Below are experts of layer 5 (counted from 0) of a mixture-of-experts language model. Rows are named router (the router's row for the expert), down (a neuron's output weights, with its number) and show model dimensions 48-95. Each number is 50 + 15 x the weight over its row's rms, rounded and kept within 0 to 99.
After each expert's rows: a language model's description of what the expert responds to. This comes from a sample of Wikipedia text that the model never trained on.

# expert 23
router:75 51 61 37 56 28 46 50 33 60 56 36 34 47 73 26 50 47 59 40 24 38 62 65 63 38 49 42 39 53 69 35 53 52 54 42 39 47 29 25 63 76 55 45 71 55 63 77
down0:41 50 70 66 58 36 45 00 58 59 53 38 66 59 28 26 27 66 55 35 32 88 40 43 30 69 43 57 39 63 29 63 63 58 58 46 35 39 54 45 51 41 49 82 54 34 51 54
down1:56 52 56 58 41 60 33 99 23 59 40 53 57 50 78 46 47 54 28 40 70 36 72 65 56 61 35 41 54 62 62 30 50 57 79 52 61 56 38 39 63 54 47 36 63 26 34 64
down2:37 70 52 66 52 47 44 39 18 58 50 54 60 62 48 52 81 59 64 58 73 76 52 26 13 70 27 48 55 51 21 57 53 70 76 65 49 47 35 34 45 66 61 48 42 35 79 52
down3:33 25 58 27 68 71 37 59 53 32 72 42 57 65 32 51 49 15 64 57 57 85 46 46 54 51 49 74 48 48 51 47 39 15 47 66 31 75 43 55 47 53 57 50 58 49 58 56
down4:61 65 55 48 40 58 70 30 62 67 46 54 59 27 25 73 40 50 44 32 30 62 64 29 54 62 52 77 65 36 65 36 65 58 25 61 45 49 42 49 32 37 36 58 56 66 66 36
down5:66 42 58 27 75 25 65 67 44 47 66 40 17 53 50 49 39 52 33 29 46 58 62 57 56 46 67 40 38 44 46 58 48 45 60 56 58 57 36 44 30 30 53 08 49 26 65 59
down6:30 70 60 73 50 54 43 42 29 62 54 44 74 56 53 52 68 36 45 45 70 66 57 42 51 77 43 48 70 41 17 40 79 52 99 48 38 53 77 66 44 44 42 60 67 65 49 46
down7:57 49 09 48 17 53 40 66 16 49 45 52 43 41 62 36 57 51 63 48 38 30 31 47 71 67 74 62 34 42 54 33 59 43 55 48 41 65 36 83 65 46 54 55 37 36 35 37
down8:46 28 43 37 43 38 32 34 81 41 47 37 31 36 44 32 69 33 71 73 53 34 42 47 86 43 51 59 52 83 45 51 36 55 48 50 43 84 35 54 52 50 60 59 57 58 63 72
down9:38 50 66 51 40 46 52 00 31 60 55 29 58 62 72 33 62 37 67 14 42 51 49 54 44 70 65 44 43 50 58 60 48 53 40 44 51 48 25 81 58 37 63 42 44 56 61 30
Clause-linking conjunctions. Commas after opening time phrases and subordinating words that start a clause, such as that, when, while, although, However.

# expert 19
router:27 52 56 36 75 52 54 45 46 32 39 36 57 69 53 30 65 49 78 36 44 55 57 66 49 47 81 51 49 73 47 28 58 61 40 57 38 48 35 31 48 84 63 45 83 82 36 77
down0:42 41 58 61 53 31 60 99 39 53 47 72 52 67 27 55 32 45 60 52 43 45 50 43 33 64 64 52 35 54 61 24 26 47 73 49 64 57 55 67 69 27 37 66 59 37 49 37
down1:45 56 58 71 37 25 48 37 44 58 62 75 21 35 36 44 58 38 70 50 06 62 48 64 31 61 19 86 20 70 22 34 41 59 39 46 54 32 49 40 29 48 38 15 57 46 60 68
down2:28 62 46 39 37 37 44 13 75 67 65 59 45 54 38 88 41 47 41 64 49 44 22 55 53 36 54 69 39 62 64 79 43 64 49 52 23 61 87 37 60 60 48 62 48 47 76 32
down3:54 44 59 35 61 29 24 04 44 63 12 49 53 36 42 45 59 36 62 39 25 74 26 53 23 49 33 50 30 70 40 89 77 30 33 34 41 52 78 46 26 35 59 58 60 59 46 50
down4:56 51 32 41 38 22 41 61 80 52 65 55 45 30 57 55 31 41 47 29 27 43 40 37 69 60 47 57 65 62 33 54 37 66 38 14 66 31 35 81 59 29 61 71 45 21 56 58
down5:32 39 24 73 43 39 36 00 83 67 43 41 36 47 25 61 49 63 52 76 32 68 26 58 41 61 59 50 44 39 47 59 65 44 54 39 14 22 82 31 33 50 37 34 48 36 64 58
down6:44 25 51 25 54 48 68 43 38 49 59 54 44 57 44 29 52 65 65 40 64 50 46 50 56 40 37 60 41 52 70 21 57 40 47 32 28 43 57 71 47 78 49 25 76 48 39 43
down7:45 35 57 54 45 60 54 83 50 62 15 29 32 44 40 55 18 72 44 42 55 54 38 48 59 72 64 25 05 42 73 29 46 73 41 49 54 43 25 55 46 36 54 41 50 49 60 51
down8:66 61 47 40 39 70 51 99 42 38 64 52 68 58 64 41 62 26 34 57 30 11 85 41 43 52 41 31 43 49 40 32 53 36 28 55 53 58 30 38 36 56 47 30 71 60 50 63
down9:41 57 43 37 38 40 50 79 38 48 28 79 61 56 64 58 75 28 66 39 47 36 55 24 50 72 53 33 61 44 93 56 51 63 32 75 48 56 32 62 68 49 48 52 61 44 55 51
Verbs in narration. Main verbs and infinitives in running prose, often after to, he or and, such as went, make, set up, stating.

# expert 11
router:43 68 82 51 39 81 30 53 58 52 49 69 61 46 33 70 26 59 36 48 40 36 70 64 30 42 49 76 47 67 58 23 60 41 35 16 35 44 42 62 56 39 51 44 67 23 36 23
down0:65 48 58 47 40 27 48 33 41 33 72 38 35 48 36 43 49 50 58 61 58 60 42 49 43 37 50 49 57 08 32 68 38 42 55 36 41 68 58 61 45 61 54 41 60 33 53 61
down1:50 86 31 35 50 63 56 87 35 31 48 42 50 50 33 48 39 78 56 32 56 27 59 73 51 55 63 39 54 63 72 26 55 78 47 53 51 30 45 41 56 57 60 52 48 46 35 32
down2:57 65 74 61 66 35 32 00 51 50 59 32 55 45 64 29 54 31 46 43 24 56 30 73 66 33 52 38 42 24 64 53 70 68 43 68 31 26 67 29 49 29 32 58 53 43 44 54
down3:51 73 60 69 71 72 61 65 69 39 40 43 66 63 40 41 40 60 49 28 15 46 55 58 47 71 57 53 49 59 60 70 47 43 66 41 62 70 33 55 30 57 64 50 79 62 41 56
down4:48 68 59 48 57 45 72 63 63 41 55 47 82 39 35 28 48 39 58 61 75 44 76 44 51 63 31 45 43 55 52 56 27 48 51 28 78 54 55 56 47 54 49 39 32 51 48 45
down5:24 42 54 59 42 59 31 40 63 71 43 35 56 58 53 54 41 63 33 56 60 66 49 59 61 22 72 44 60 55 52 48 43 47 46 33 64 32 47 39 64 72 29 74 53 62 38 48
down6:55 66 69 52 68 42 40 29 65 46 31 50 56 48 48 07 15 18 52 63 54 56 44 67 55 66 52 26 57 57 56 27 58 35 40 69 73 46 80 39 48 77 63 51 35 44 72 46
down7:40 37 47 64 67 64 60 29 87 52 84 74 55 39 39 51 55 65 50 31 42 52 63 46 51 42 87 59 62 44 33 62 43 45 63 52 29 69 27 58 72 35 76 50 51 45 31 42
down8:56 59 17 31 78 14 52 59 42 43 51 46 67 45 95 14 35 48 59 37 35 43 59 61 39 64 22 49 30 45 58 44 47 36 69 60 51 11 46 59 39 38 37 54 31 27 51 59
down9:31 45 55 39 40 48 44 99 52 37 45 76 49 54 55 40 59 46 46 50 52 49 61 64 49 15 44 55 59 53 64 43 25 54 55 46 56 59 43 31 61 54 61 37 67 54 63 46
Commas in numbers, lists. Commas, often joined with a closing bracket or quote, after digits, place names and dates, such as 400,000, 2018), Township, Michigan.

# expert 0
router:31 37 47 60 57 61 52 57 72 52 44 62 58 52 68 76 53 63 23 46 49 42 40 43 57 64 50 68 45 28 52 45 60 69 45 57 34 59 74 81 78 38 52 58 62 38 36 35
down0:78 57 60 56 52 51 68 71 64 42 48 54 35 37 34 50 65 47 49 45 53 28 52 40 54 68 56 85 60 19 57 54 24 53 64 76 36 54 73 46 51 55 50 35 48 36 51 36
down1:47 59 40 66 38 69 48 20 43 72 59 32 63 65 56 51 48 79 74 43 32 51 38 68 70 30 48 46 23 74 39 62 49 45 44 42 33 48 56 69 22 40 58 56 84 60 55 51
down2:48 31 63 57 33 59 53 54 51 22 47 68 45 46 75 52 59 46 49 61 53 39 42 03 50 44 17 58 63 58 34 35 59 53 33 70 31 37 62 39 36 42 50 50 54 40 76 27
down3:68 39 44 54 81 58 73 39 69 67 36 51 42 40 43 57 72 52 50 26 58 46 72 74 77 42 48 36 56 58 63 46 69 35 70 53 22 66 40 42 85 48 41 56 35 51 45 46
down4:46 37 55 46 42 60 60 27 51 56 50 80 64 81 51 51 27 66 46 49 58 44 56 59 51 44 34 27 73 84 63 54 64 43 65 43 58 38 24 71 36 36 45 68 47 44 63 48
down5:30 51 47 46 22 34 40 49 85 47 29 48 56 48 47 67 82 55 26 46 37 71 64 25 44 59 53 60 74 33 50 54 31 51 32 68 76 75 39 65 69 44 48 64 64 56 24 51
down6:66 63 60 26 53 55 50 78 56 64 47 55 31 50 56 65 56 63 59 54 48 62 25 42 39 40 70 53 39 22 25 70 52 71 71 57 29 64 86 39 62 36 55 64 57 37 47 37
down7:62 55 54 49 48 61 41 52 30 54 74 57 27 52 19 39 54 76 69 49 65 39 32 79 20 49 49 74 45 55 36 66 42 48 47 46 67 42 46 36 84 56 56 50 47 46 42 48
down8:42 49 37 58 44 85 55 11 46 42 54 42 70 49 42 34 51 53 68 35 63 43 38 64 40 55 45 17 56 64 64 59 78 75 44 40 31 56 47 57 57 42 57 39 61 62 38 61
down9:30 32 72 47 59 60 63 39 68 80 15 59 50 58 39 46 65 59 44 56 67 54 44 42 72 72 48 46 77 35 40 21 67 46 41 64 39 74 41 56 63 45 49 56 57 41 60 46
Spaces before numbers. Bare space tokens just before a number, mostly in tables, lists and model names, as in Slug 2, NZ 85, the 27th; also LaTeX braces and underscores.

# expert 49
router:21 54 37 35 63 33 51 53 63 34 73 67 36 42 27 60 63 47 65 33 27 56 64 64 36 56 53 68 45 62 74 35 51 62 38 25 53 56 29 62 39 33 56 29 46 82 50 29
down0:62 48 28 44 38 43 30 83 65 32 50 46 41 74 21 43 42 55 69 58 56 50 59 38 75 34 50 43 62 33 75 00 44 44 42 53 29 78 65 41 75 55 52 30 43 70 37 23
down1:56 57 75 54 78 43 39 00 50 60 61 86 30 50 40 52 48 43 51 54 57 31 46 52 63 62 54 43 38 19 39 27 68 63 31 46 26 45 64 74 51 53 26 47 52 34 52 43
down2:51 38 38 37 64 49 67 00 22 38 55 60 69 58 56 63 37 63 48 34 52 23 64 33 60 48 30 50 73 63 57 65 45 59 29 59 56 42 40 65 40 48 64 52 52 42 32 24
down3:61 54 63 43 43 55 38 43 31 27 59 69 46 64 48 52 42 39 68 00 53 12 35 45 44 59 46 73 49 13 49 21 53 48 47 50 49 54 42 46 48 36 55 16 39 48 54 65
down4:27 52 19 31 49 48 58 95 44 47 76 77 35 43 45 65 61 46 48 61 66 59 62 38 64 68 58 49 49 43 41 62 40 41 53 66 84 76 50 64 38 48 57 24 43 46 52 29
down5:35 39 82 49 54 48 71 83 55 46 50 43 51 71 54 52 51 27 41 68 31 64 49 50 43 43 85 37 63 67 66 46 49 23 52 53 54 47 52 48 52 48 60 46 64 30 58 30
down6:60 47 62 39 72 56 55 44 30 40 52 59 52 45 57 46 58 41 08 38 58 13 64 59 67 86 59 25 66 61 50 39 46 47 62 70 48 60 29 77 72 50 41 57 39 38 53 46
down7:74 65 49 25 57 56 78 46 61 52 74 31 65 35 56 48 40 63 35 72 59 14 77 37 65 44 44 43 61 20 49 29 42 48 36 53 37 44 45 47 49 67 57 65 48 65 51 37
down8:38 37 62 41 32 54 57 53 56 68 52 61 52 54 32 53 65 30 48 46 43 42 65 46 57 63 74 47 45 93 65 61 52 71 41 65 38 30 72 33 47 82 55 60 41 59 55 66
down9:75 49 29 64 60 69 46 13 51 49 56 49 58 55 52 57 40 53 56 36 68 56 32 16 50 40 34 47 78 70 32 48 35 48 70 42 57 57 55 66 64 71 37 48 41 47 59 45
Descriptive coordination. And, or and commas joining adjectives or noun phrases in descriptions, especially of buildings and materials, such as high, arched and stepped and dentilled.

# expert 56
router:57 57 49 49 55 28 42 40 69 27 15 57 34 45 50 59 50 69 37 78 59 56 34 28 74 75 27 79 54 37 42 61 46 39 31 40 75 42 42 81 20 37 60 48 36 39 81 70
down0:46 48 52 75 83 51 53 50 67 44 54 62 49 45 38 49 87 58 62 15 59 54 48 65 08 32 73 56 45 67 57 62 45 46 63 60 43 59 66 75 34 36 59 28 30 54 71 28
down1:25 54 54 61 45 51 47 64 52 16 60 27 42 21 54 59 27 49 39 76 36 39 52 43 60 54 49 38 27 31 45 39 86 38 45 31 80 42 64 62 14 57 82 42 39 66 53 44
down2:34 52 42 21 79 55 81 54 37 51 43 36 42 56 39 38 28 65 56 27 74 45 25 66 56 53 74 65 68 33 34 69 52 57 54 57 65 49 45 62 35 68 33 42 33 70 75 80
down3:57 69 62 33 47 61 58 60 65 61 49 65 90 35 39 34 63 50 54 49 67 75 71 55 42 60 45 41 56 95 27 36 52 35 48 59 56 25 80 40 47 58 64 43 48 37 49 53
down4:61 46 54 53 35 70 17 46 56 30 57 55 65 64 37 73 63 49 42 47 59 34 48 38 36 47 44 51 65 41 76 34 46 52 67 49 30 45 23 48 66 56 61 41 59 45 50 17
down5:41 38 31 71 79 60 52 35 75 41 55 65 39 66 74 58 57 44 50 46 58 41 37 35 49 48 59 60 55 39 72 40 56 59 30 64 38 57 35 62 53 65 20 30 29 48 71 28
down6:28 34 59 39 51 63 60 67 56 78 79 53 57 42 54 58 58 17 62 76 30 62 53 24 60 28 15 54 23 16 58 46 46 58 48 43 48 53 62 50 53 57 50 43 51 63 32 57
down7:49 45 48 26 40 36 49 40 27 37 67 48 62 23 31 79 43 56 59 55 38 67 60 79 43 84 52 35 51 38 42 52 46 44 41 54 54 57 53 26 66 57 28 67 50 29 55 30
down8:73 68 54 32 53 51 37 58 56 62 38 43 35 63 36 42 33 33 52 81 29 60 46 27 50 50 42 47 41 74 44 21 82 73 23 45 52 55 59 44 53 61 37 43 48 48 50 53
down9:47 49 65 48 54 54 27 94 62 40 52 62 26 48 52 41 58 50 53 70 42 57 38 00 46 47 36 52 37 25 46 36 56 32 30 46 73 42 35 62 65 39 49 52 60 66 53 39
Table cell spacing. Spaces, signs and numbers opening table cells in election results and statistics, such as the space before 69.93%, +3.5, coordinate slashes.

# expert 48
router:60 39 73 62 56 58 50 68 79 44 51 74 44 45 49 61 51 32 58 45 55 27 23 39 73 59 56 26 67 36 71 41 19 31 43 66 69 58 79 49 50 50 18 68 29 50 39 64
down0:47 62 39 40 47 57 41 36 53 58 64 43 47 35 66 32 37 58 77 62 27 59 80 64 61 66 82 56 35 27 36 67 69 70 64 46 52 44 41 49 77 66 59 25 67 53 28 32
down1:49 54 29 63 50 44 75 59 41 63 53 62 53 36 53 54 34 50 55 81 33 42 23 54 65 57 17 53 64 40 41 51 63 69 31 36 27 58 50 35 67 62 44 53 52 28 42 54
down2:48 65 62 54 10 10 40 73 34 68 49 23 63 34 26 26 45 55 61 49 45 68 69 81 61 55 52 59 40 55 58 47 48 43 51 24 56 80 68 48 37 40 41 56 75 48 57 55
down3:49 42 48 49 53 51 44 70 34 42 55 64 47 37 52 56 75 80 48 45 42 73 53 27 45 40 46 47 30 53 30 67 47 29 74 56 45 37 68 54 62 48 44 35 10 42 90 65
down4:47 90 69 43 36 59 34 48 32 49 27 36 26 50 54 60 47 50 45 61 31 43 44 53 92 61 65 47 80 54 63 69 57 37 37 13 55 65 55 54 71 44 31 61 46 58 41 32
down5:15 69 29 56 48 33 60 43 49 54 35 67 67 47 61 62 55 56 21 43 37 12 55 47 36 26 71 61 75 63 39 54 50 58 58 68 37 64 41 40 58 55 34 48 21 43 49 60
down6:31 67 99 51 65 72 53 36 60 56 48 56 23 24 36 38 36 76 50 66 46 63 60 31 46 71 42 37 58 39 43 50 60 55 52 36 39 41 51 38 75 50 56 51 56 45 58 38
down7:86 35 42 64 29 49 70 44 60 57 40 53 55 38 72 65 88 48 42 51 52 27 59 43 22 40 14 43 62 37 21 70 46 30 31 26 60 47 45 79 36 39 47 67 56 62 45 54
down8:54 44 44 67 53 44 54 28 58 38 45 34 29 63 43 52 43 46 49 56 64 34 66 21 70 65 54 41 37 45 36 63 78 52 37 34 68 49 69 38 56 72 57 29 64 54 35 64
down9:50 25 66 44 61 58 52 54 39 44 37 31 59 63 43 35 58 37 48 64 50 32 21 56 23 38 14 64 50 44 43 33 57 74 28 36 48 55 74 38 43 43 45 40 47 48 23 50
Table statistics cells. Numbers, percentages, minus signs and pipes in sports or statistics tables, plus end-column notes like Qualification for the Champions League.

# expert 38
router:78 55 11 63 54 64 35 67 44 39 45 34 48 26 41 77 56 41 50 22 45 52 22 47 37 63 48 27 94 48 46 62 60 51 43 55 27 56 26 41 74 53 55 44 64 61 42 39
down0:28 23 52 29 43 40 22 11 67 28 36 47 41 46 52 25 50 27 54 38 66 43 53 50 54 57 52 55 60 90 32 42 43 13 47 46 52 59 61 73 33 57 81 54 36 42 59 51
down1:40 38 39 79 63 49 58 28 49 68 38 71 24 25 24 58 53 44 55 25 32 70 35 57 57 51 40 56 38 42 40 37 43 57 51 66 64 54 27 54 61 50 33 50 41 91 61 46
down2:39 55 28 48 33 64 40 00 94 52 19 36 43 45 35 61 48 55 72 46 40 60 40 64 32 34 57 57 65 51 41 54 61 57 31 47 32 43 49 43 49 48 52 79 67 57 41 61
down3:41 73 35 43 38 53 61 99 44 45 58 57 53 54 71 59 39 28 59 46 58 44 23 38 60 59 66 45 38 11 65 60 22 76 43 44 56 29 59 59 42 34 61 17 59 61 46 37
down4:46 51 69 52 67 48 58 23 54 64 39 55 70 59 45 54 37 26 27 49 62 67 57 26 30 55 53 63 20 89 51 17 34 85 55 50 40 29 24 62 40 54 73 44 09 44 55 28
down5:41 61 43 37 13 41 32 99 40 53 42 24 56 39 84 16 23 32 32 36 82 54 54 49 49 49 55 60 38 33 53 52 70 53 60 42 63 45 66 56 37 51 60 55 49 65 28 23
down6:55 43 36 43 33 70 81 75 56 26 74 22 64 54 59 76 64 45 36 61 56 54 22 30 48 82 51 60 64 35 48 37 66 47 67 81 49 51 27 41 43 31 63 34 36 72 58 62
down7:52 48 45 56 67 39 53 20 60 68 46 47 63 78 73 41 19 35 57 40 82 48 33 49 34 25 67 41 43 44 46 54 46 69 33 58 45 56 68 46 16 48 46 35 02 42 52 31
down8:50 81 46 44 48 62 55 99 56 60 83 57 59 63 60 52 36 60 65 78 41 35 49 48 29 64 45 32 68 23 68 26 35 51 55 48 55 51 63 43 58 58 66 42 70 58 48 55
down9:62 36 65 53 50 44 49 25 51 31 56 46 29 45 45 58 77 49 37 63 73 58 68 83 55 22 31 49 35 58 56 45 61 67 75 60 27 45 41 75 64 40 27 78 42 59 50 42
Person role nouns. Nouns for people's roles and relatives after his/her/the, such as father, wife, cousin, nephew, Minister, candidate, writer.

# expert 7
router:55 65 61 35 45 46 38 56 55 43 26 49 51 44 61 45 67 51 58 70 65 54 68 45 45 46 33 42 43 42 56 66 41 57 45 35 60 32 03 68 28 52 65 65 35 82 68 61
down0:56 55 56 50 69 34 62 33 45 78 23 34 81 59 21 54 11 55 41 27 36 45 65 66 65 64 53 37 73 57 62 65 33 66 53 33 47 47 59 35 52 43 56 70 46 48 49 30
down1:47 58 33 79 62 48 50 99 52 47 41 56 64 44 62 39 34 50 33 58 45 58 48 62 51 35 38 51 51 60 75 13 56 29 84 70 60 34 62 44 45 50 41 81 27 44 60 64
down2:38 67 49 47 52 59 51 12 61 21 63 26 54 33 48 35 22 40 59 36 39 60 49 28 31 55 83 70 44 65 53 66 46 53 70 88 37 24 62 83 36 55 57 59 31 59 24 25
down3:37 35 67 43 38 59 34 67 93 51 42 44 47 60 42 85 88 45 73 48 31 30 52 77 60 46 81 57 67 60 43 32 49 61 77 31 47 60 65 47 55 59 59 91 37 64 49 40
down4:73 33 11 72 46 42 47 42 34 54 61 24 39 61 60 20 63 63 40 41 65 79 29 51 55 84 66 46 46 29 28 62 59 25 67 59 50 37 43 52 60 45 50 36 32 26 46 46
down5:49 50 59 52 37 51 48 34 50 45 86 25 40 51 60 30 39 52 46 42 48 41 30 68 60 42 70 46 45 55 54 28 18 35 61 46 57 60 55 39 92 89 68 22 42 47 27 44
down6:64 45 35 38 44 45 23 51 33 68 67 52 51 34 59 52 54 36 46 51 53 29 93 67 56 80 18 53 50 61 47 31 45 51 32 37 40 78 50 30 72 15 41 29 67 71 51 61
down7:70 46 28 61 44 45 35 60 56 87 16 62 50 41 70 48 70 42 35 36 57 38 66 52 62 42 44 36 36 39 43 34 48 34 53 57 69 42 58 23 61 35 64 56 86 50 40 54
down8:57 55 25 58 59 39 68 68 45 71 29 69 66 27 27 89 44 30 67 30 52 41 52 51 72 61 28 37 79 58 55 63 51 40 57 45 53 53 42 34 34 55 58 78 62 68 71 78
down9:54 44 69 64 39 85 34 82 53 49 56 43 49 54 72 28 45 33 28 32 64 31 58 43 52 67 42 30 69 45 32 50 57 32 58 37 44 29 61 42 60 84 55 67 52 63 62 55
Table cell pipes. Pipe separators in numeric tables, usually right after a number, as in sports standings, election results and minor-planet lists; also semicolons after numbers.

# expert 17
router:27 49 58 45 43 47 39 67 62 32 72 78 41 52 37 76 57 26 46 41 35 36 26 41 22 72 38 34 83 32 78 43 46 74 43 62 45 68 69 74 46 52 31 48 57 43 50 41
down0:59 53 59 58 61 39 87 65 15 38 64 28 50 37 39 66 44 74 67 49 50 41 70 66 58 48 63 70 56 44 44 46 27 59 69 42 38 25 17 70 33 33 47 30 51 53 65 36
down1:49 44 54 48 40 49 23 41 52 69 46 58 24 36 44 60 63 33 62 69 43 58 42 33 44 40 27 38 59 40 50 52 28 50 47 40 29 78 49 42 38 50 41 42 45 60 50 89
down2:27 70 66 43 67 43 73 41 62 64 78 55 45 73 39 47 68 45 31 82 49 40 26 46 68 44 61 53 31 22 68 50 32 42 35 55 46 47 49 51 67 45 51 22 19 65 48 81
down3:40 14 36 67 39 44 66 34 44 57 13 39 70 39 58 58 85 29 58 67 29 28 24 53 48 34 25 68 54 35 27 54 38 31 41 48 41 41 53 57 45 60 64 69 45 36 39 50
down4:36 67 34 32 78 68 38 52 25 36 36 50 61 25 71 39 40 42 54 51 71 43 56 58 37 29 26 53 43 40 65 67 36 18 41 35 51 65 54 27 77 65 54 33 55 65 56 40
down5:68 47 55 44 35 62 44 46 57 34 64 64 64 47 44 62 36 53 51 46 37 65 59 38 62 64 71 29 44 85 37 70 66 54 54 32 58 70 40 74 76 31 58 56 50 63 30 55
down6:62 47 71 51 48 44 09 34 32 37 61 52 63 39 49 52 24 34 70 69 57 31 37 51 35 62 56 46 58 37 70 62 49 74 62 50 70 67 61 40 45 59 61 52 52 34 32 67
down7:33 53 39 52 57 66 33 15 53 59 45 78 35 64 68 37 46 77 18 40 44 66 51 68 52 35 57 58 34 48 45 55 59 48 46 61 30 40 37 48 61 53 68 34 56 80 53 26
down8:63 53 50 33 54 44 43 22 62 39 64 55 54 48 51 68 32 46 24 68 39 68 51 27 45 59 58 37 47 58 33 39 40 14 46 40 26 60 47 60 57 72 52 67 36 38 57 66
down9:59 43 54 43 66 47 58 72 64 39 49 47 65 58 67 44 31 75 44 64 58 68 50 59 50 45 33 43 74 44 83 28 20 34 42 51 33 38 44 36 44 53 54 30 28 35 34 45
Table header cells. Pipe separators and column-header words in Wikipedia tables of tracks, elections and sports stats, such as Title, Votes, Candidate, Apps.

# expert 59
router:37 31 61 53 53 35 47 62 55 50 52 67 62 44 50 69 49 63 44 68 33 65 48 46 61 62 16 36 63 33 49 38 47 35 42 35 44 17 53 52 69 37 65 43 49 44 68 73
down0:57 43 62 67 80 69 73 41 73 50 52 53 73 22 49 52 57 58 67 47 35 27 32 44 46 03 49 57 65 31 58 59 62 60 28 75 33 32 67 53 74 64 58 24 75 63 64 45
down1:77 51 71 43 31 35 71 40 43 44 67 50 44 42 54 59 29 41 72 60 64 56 32 17 40 51 41 41 40 49 40 48 33 54 56 51 53 50 43 69 68 53 40 19 27 99 35 49
down2:49 45 55 74 40 63 27 30 54 35 63 19 45 33 38 36 46 45 49 43 57 40 46 56 71 77 64 64 70 67 55 51 31 47 29 30 56 54 27 48 63 15 52 63 52 23 52 28
down3:35 59 49 52 60 60 19 39 25 55 38 71 25 37 49 53 62 80 53 49 52 64 32 56 69 41 60 68 51 70 55 46 63 00 38 51 55 59 65 38 50 55 45 54 44 53 55 53
down4:72 70 45 58 45 46 54 41 33 61 37 37 26 58 47 38 57 62 39 41 63 68 50 39 37 37 70 58 38 34 42 80 79 40 54 69 41 52 61 55 48 85 59 74 63 21 35 25
down5:49 40 72 58 40 33 46 43 49 62 50 41 31 61 40 61 00 34 25 54 47 57 34 51 50 41 62 57 30 40 45 83 52 72 27 51 70 40 63 47 61 49 71 41 58 37 46 57
down6:56 46 56 33 34 19 68 37 47 43 69 38 34 31 41 74 50 39 58 36 45 68 51 33 36 54 57 41 48 71 40 52 36 66 26 61 72 73 71 40 29 62 75 63 48 33 27 62
down7:53 54 74 52 33 54 44 38 51 44 51 38 37 42 72 50 28 45 36 53 62 60 69 53 76 49 56 43 38 22 59 70 64 46 35 77 67 24 59 72 63 53 40 73 48 44 57 63
down8:57 67 43 37 71 44 41 79 46 47 38 55 52 67 65 50 48 55 34 40 56 49 62 43 58 43 29 35 41 41 40 47 46 55 65 56 28 34 22 38 64 59 48 78 22 54 74 48
down9:54 54 49 54 35 43 37 36 47 39 54 41 24 75 91 32 53 39 70 42 41 65 27 15 37 53 36 73 45 57 20 68 30 29 52 55 58 76 35 40 41 23 47 64 50 43 51 36
Table and list separators. Pipes, blank cells and semicolons ending fields in data tables and semicolon-separated lists, especially after numbers, percentages or closing brackets.

# expert 3
router:40 57 57 37 50 48 64 43 45 28 75 54 37 38 17 37 50 39 62 49 62 42 60 45 43 55 36 53 52 65 49 75 79 72 55 67 56 64 54 31 26 72 53 56 30 69 45 73
down0:24 72 70 51 77 69 48 53 53 39 34 45 49 35 52 33 47 57 31 64 45 31 48 41 34 56 45 63 50 74 38 63 61 37 33 84 66 48 60 42 64 42 32 28 67 55 62 33
down1:63 35 51 56 67 43 56 99 48 30 49 74 41 57 55 65 67 47 37 37 46 34 76 52 62 51 22 36 51 50 73 65 48 43 57 58 60 56 62 35 36 29 44 62 33 36 44 51
down2:44 39 69 41 48 72 45 59 27 62 10 42 48 39 68 40 62 64 25 34 56 36 62 49 65 51 52 47 18 35 30 29 74 43 45 52 71 39 58 33 66 57 58 46 48 43 50 33
down3:53 69 53 41 23 44 49 74 52 51 57 81 77 48 63 64 53 59 63 52 53 83 64 68 37 55 54 41 44 41 72 37 55 46 56 37 29 80 84 47 55 47 68 57 60 31 51 25
down4:50 33 34 51 51 44 41 45 33 45 48 41 70 54 64 70 62 27 42 39 29 59 71 50 32 56 41 45 68 31 18 15 57 55 51 53 79 55 34 45 66 51 57 42 56 40 37 60
down5:35 37 29 22 59 57 54 36 67 57 71 43 51 56 51 54 44 47 58 35 67 68 48 70 73 33 23 53 36 56 44 62 17 53 24 44 57 40 65 56 55 80 49 64 52 32 53 53
down6:68 27 36 59 54 37 59 69 55 51 49 67 35 35 90 51 70 38 43 69 49 39 50 34 50 78 64 36 58 43 50 57 54 19 46 63 24 87 32 55 50 55 52 32 51 50 49 57
down7:57 49 52 62 53 32 54 99 39 45 46 65 48 41 54 65 42 49 34 59 44 29 69 45 72 52 29 49 54 48 62 30 51 38 75 46 56 70 71 49 60 28 40 54 35 55 43 51
down8:71 70 64 44 56 70 62 65 40 48 50 28 43 74 48 18 32 47 58 68 37 39 50 53 52 67 31 65 42 36 50 37 52 38 49 73 52 43 51 60 53 21 57 63 28 57 73 41
down9:72 54 66 55 66 67 53 91 53 68 55 68 56 36 72 58 54 47 26 56 31 47 86 66 63 51 32 81 49 43 63 75 61 46 60 38 38 38 68 44 38 65 29 39 41 42 28 60
Table row pipes. Pipe characters opening table rows and header words in wiki tables, such as Year, Total, Turnout, Albums, and year digits in cells.